Below are experts of layer 3 (counted from 0) of a mixture-of-experts language model. Rows are named up (a neuron's input weights, with its number), down (a neuron's output weights, with its number) and show model dimensions 0-255. Each number is 500 + 50 x the weight over its row's rms, rounded and kept within 0 to 999. Numbers have three digits each.
Before each expert's rows: "mostly gets" lists some tokens that are sent to it at least half of the time; "raises" lists some tokens whose logits its average output raises strongly, later layers aside. This comes from a sample of Wikipedia text that the model never trained on.

# expert 78
mostly gets: " War", " Ed", " Her", " Win", " High", " Bar"
raises: "at", "ine", "man", "d", "ge", "op"
up0:469479426584446521529483497545470453447515437551553482463562475520607466384591584491498568355476469538476516530509531527554480494374513580460491444481502490508494489613588472488553478501479492429535612493500557513491493537518463443442449457499425527619593522525509490519400557473422556611478549445521449516489455433527500539544443484481450468547458494477486487563563420434460467524447499502541491532473636567503524527558434466486481468474490533543556433461537605540454483524513478451461430516452579496464488543579427558417477460587461555519536478538500470452570387532436495637599477510447551493471538482484525543438475438473482487501474464532532499464434422547509554503484477533493506538520509458548467558481556540497466532549522612575510431458579341511482486524470517
down0:496547443457500480515477505492511492423481574446529471440544448591486532459487493597569528572480538491501537428577490415541471449517577539518564570591594491597578486433464499561519491521573519517427495496541512542501560528489523441468492402538584614514532437500619571518407460480523518523501472549564429452448402543589516507554515524447451515477493599465512451474470638505433500588491452554531511472495486560565509494546460497507489548616442472450478501447454503504465549470454549499607544554534532468570502502543486531500471551486493536527527399490497487544606566358450527440541447496553493453530502489483514483411405417433497517523456412561492540478476458585579465446486559534431516543587497481579537552500435455525514480491418605531401509454465459530446486475422480

# expert 50
mostly gets: " res", " more", " most", " there", " high", " s"
raises: "ar", "at", "in"
up0:543450503520464582485476568487565578503453438452523405566540468436562467487539512408417617493525423485502531430398469446614462540495535585482553489425522477583455503564571486541427519458519554435417483509493457500536534544482488483537416524510451382542461540625551478455599441510505554409491513449518579564501568509586430524471483477512565606527501595427423464493446462458420457529419484498564513530432535482499508580548425432541531511440568534500519443505546521523529484474421555464475484490487465505496481547559466489620476469503482528492461501466580487516485491579526577465555510500469438424561477476414507501475578468552444522518444571464494549486512476531476603509559537442484405545417504534439498549536526532506465477467482553537528595490538412600592550513426488
down0:568478535418597519584544560522518591539478439501474512475483440534564570540566491438482637547442520432444546484478590445401449562541410492417524441557481433561493525447547568486538492510392504455474457561485430524490539567529490612547524479503522502505443442490549507450481429429483507420527451529458506483511522533484514520473512508536616520473520494523496496434497447530467475413449428450514443519541549433587478427520533547500450459408555497591416450564445425465538490559482461406397504484523551376494501554485558536603552468460497501440467453519525477532570505419502569414560577531599539586503560510500493476521494456512508432468507507492494534567614495553435522553571474577528545488525401523576450500516441544470483560461460446417502409457516484564510478479527538

# expert 59
mostly gets: " Win", " end", " Mark", " Big", " FW", " Jack"
raises: "a", "an", "ans"
up0:489447568567525519573462501490444485447405573496493427431511551496493476487529575517542495382522551527499451518556513621510568493394516440485492468569489583451635439486463561510411511428492476545512499509496552508510402486462492487498566558457393457560491369573467478577566457530483529591463554585560540487466427461469501515529498513531503442460424469488496561532539499455404467466577479479528456515396450557528469497486527508431544551494542576500582446505498512516523532402604493486513524558437518537468506608580438526619489572488485474495495432494571502444388454541519531516555486570568513437466510500469464454568396443529483548443459457492572504572468478471539575534481450552513498527520538434474526500552486417485556521558430588589508480493420546498559476561421451
down0:466512579466449470481438495477527439560455463412496408514558518381547595505506460430548528514462489446412519487535504524463501496576356474535562545515501470568527455519484412469543511518609476511478495461608561442539532475491557433468459553572550527545493497527476467485448527491538470541532458427336564517501492548584490545496510519469436524478514484510521539456468532470414538426520593554460591532490406513518493468456532476490499448579568513556512478498395446381488495550501504462516505493476434533547583539533501321607419517509495457482511561541615483500498487554481404540468492466489587505507534547471490497604450486495557506489580518500548512548535487454481445532523517420528558454543537394579471548410522528518592421544520475562430466523413550452527436494516468

# expert 40
mostly gets: "–", " ", " ;", "-f", " +", " vs"
raises: "\".\n\n", "\".", ".\"\n\n", "00", ".\"", "}"
up0:446507586596539465567497533500484448498546594472550570560527447521553480467591542442539473456500498526504461373483441467509458518448503460504446536505406475552467490491518560473483482466506495568520506567349508561409472517463477390511464470538483509484454487456490530523486434462444495563420620465501509562478563508568503525534494498483435499507479515498570467499459401483510514540531466494407487480476426488525509511471447520508383547599503493575534594475519513533459610475443435558618446460561464549475501552526486522530467534426593504488479354558624522478543380560434471558484533487475482420401402604456527447503513445551488498557479536541506456530588460504498524537644583476448499506519506527524524440573523480583449526529452497415527460432506534527536556493445457
down0:518320430483506540496540578592535528544510531561493477444437450452508465586529440513460473484539500495500467553521585471532579517419529410514528526555473557578548523491528463511446549459477536495498508409542594536469455509491453401470490491521422559503455503440532448388546477537486470518587532491504529487465478474356440502557582565478507465539563495460638492445497511492521489479445519516493618541570506482528505380497505547444519459569521434506542427524458541448483517487512489460487423451517564566463545481515576453497572449424454416523596499530530536474440536497418509533548494512380450516520517603449373535483525481611493370501464498564521501408532487443527501458485566456546484524435496512432551509499519544441550510612515444554428481466418429462526518524487485

# expert 41
mostly gets: " ", " beg", " fin", " rec", " aff", " pri"
raises: "20", "19", "}"
up0:466511482496508597450582493536529559514407549443550481464547417388516420491559467505525499535612488566535444463464438567509400507575485532436483548490507512430546506562579547487530595379484493454494584529409496511507438555343538490524452508578497429471510563507586566534531469490455460522451499457493580444501520485556436553487523492411399481454490511457475586508614508452512488618530506521516527544501551484545398465560490630447538373516475502463496427547499520443488549533444568545473553540418520505492512442614455485553502486526523561624511518500477470446486501574450504455531435445434562511590541385537474548496545450558499512504575483566519550475472518419544486496472488496516492543509471488555524439449536460462461379512506446540533525519549509489496455525428510
down0:552466463542494457511542575512496409494585460536464536535503497472558497470492514452572532542523508485564536534508459505393523541496491468615505480517480504602591524486512393537560582526476510405506542559417467577579491479411406515480421444465541502426428488536319525424470477464512481439457518463498480498549529587473396582520411426571478479500491515537540544439457579521541410582393471496471605489512452522515464510395534444461452438529435551464449567474513515538517523539429531623492461515546535557438595472469545422499441507499427486409521495478477560468458482490516503497461550430558592557575437548545525492531483514410571500430482489397478477450486479514506480483463592549545471527465432475452489480510451586441432460500528586480517467500513423526455516534511440

# expert 122
mostly gets: " fund", " left", " short", " much", " Hall", " Preceded"
raises: "lav", "″E", "rad"
up0:521562497632471434414528464539597517543411445380477429534444453543479426460554485491416434470623481487441526557464466496594493533413512500505504474528538512538500452489470515370426526498481511503538515442560449495601427474454479547524498537467535514531484526559511503518486481504518514410437498450524554474469480551502498467533585536460434436527497486564444549397478459512542457450416465529444535589463501608521509502574551470519587615470494437525487546519431445617509497626550504445595446514525532515522549497455557489486533524528472500526414371505574507488514561505473481429448427511549502478457457479504448454447481567446588493518514467432495489480423502438387515447496477455459553541418487532528550537504513401520421530557506496477539524474503404508509337538529506
down0:474451386477576389472479391511472521543451490526517422493478502522475506483546533495493513491564320474526490411619570457448444555651513498553544463501551522513407560525516533511434470514507568552490492500504513632582526464491509457456484530473490575509556576472443478509498534475430396578482398452466472589520486455490489495546448525465506500576475460496508479505422471497553510460555566459497561488512528565532511456472451518530559543454499530450408499465531459527493537487522397486447559411441529592531557498478519492484509430462542496483514504535530583390447433476494545449500567600523502552554438589467587537504497521558520575443449494539441524508444499562507519452426535542534465492408475445456546438403483450456493499475607628515518490552511479590457559406531506

# expert 42
mostly gets: " Mot", " Win", " bi", " gen", " Mat", " mot"
raises: "ions", "ited", "iving", "iven", "ived"
up0:570435509588493379445454420448436451478515521473574520416540498561566505486464508537457527455501467469484489471462485431428559447552465550485430538483526560487513454504465555423514534471505407469529488510510561533495504493474504390511487416445513542562468541481600506535507526480549483570435425565522500537467521501538448537614563485514554494466543480416498479523535559435501537621548466488430513477546497405510475479524517536636437491486585472451495541547489524514530519483565462421484519461477541520458557491470525491414599565557430530542513412446555490482434528500452549524554492537492563398521450423464434465410370354475460585518520509476388464521416545500501533554488547501480588485498428460472583535558511519453485532446496500553599450459455392552622469538560547
down0:394516453444532472484489523415487466611542501452515516465382373464519383474486546499572559554526491496453532548475516452487446536459469525519510419605473481511482430522460514505461599562467487527419594597459497497458530469486483492519474491442603546533490558478532521502525458424602444548427518468437486555603571593506381575509494512565571630475507503446448480487418489509484498489467493515521471553547526496465470584455516541510488515641527455587392542464395491503493561505531502539596549573510502520543437517531384565507598559464484410559490526535583456490485556543479581538502507590531602474443512474474426484529450505506547474514454547500503511555450499550416455482460465503436491473525385575434517552503541525557487583485526480507452462512510548515443482519510515

# expert 110
mostly gets: " El", " gr", " reg", " Mor", " Ol", " am"
raises: "iginal", "icial", "iety", "ided"
up0:532442484590501471497394473493558514472514474450525551519500453477564456418538475521534576520513527472415558482530472505537480517488526537529548464488428546536600484489467502492523518495463462523439525460511413498546521540466504401483501445414582480550415575534462570482489460591537482434447515441551542520397492513638578500424485509432435494544505510527492553454488506539538499504516474504514416487531526641498401498567591581491510450510546521588503498497437428432534499460391564571511464563569479487475418541573494560514561540510496492573484532431478571455562486524591576514495510470415465524501591444531511467450547404503524474501569511486604478399550488469546536531491462559505579445507498480519498390592612411441412415510563551497458465594576517441549455592492517
down0:530564504543519585450488447543562500502501481536430514461418446599493497516462431440479430539448529535443499424485503447473416559495540531399583477437410539519507598438516536455524557486580494459552529450485456495489529544529567539437407543507501463521566547484590518448429584531385525365457470507563465484471508457496538478408465502521418581487464529564524484520433646516463442523497543494514526483449458378486524463545512484482508515441416527444553570512448518534420502594479543594470422518437545609519573512483571546548464499436510466504454451455507498426489553420566600481464556471563463500526535462467469513413460396481411497451441560472543467449451509456516458522479576572564478562378475533469499536547448532443464486560510557452489516431478463525517431508444484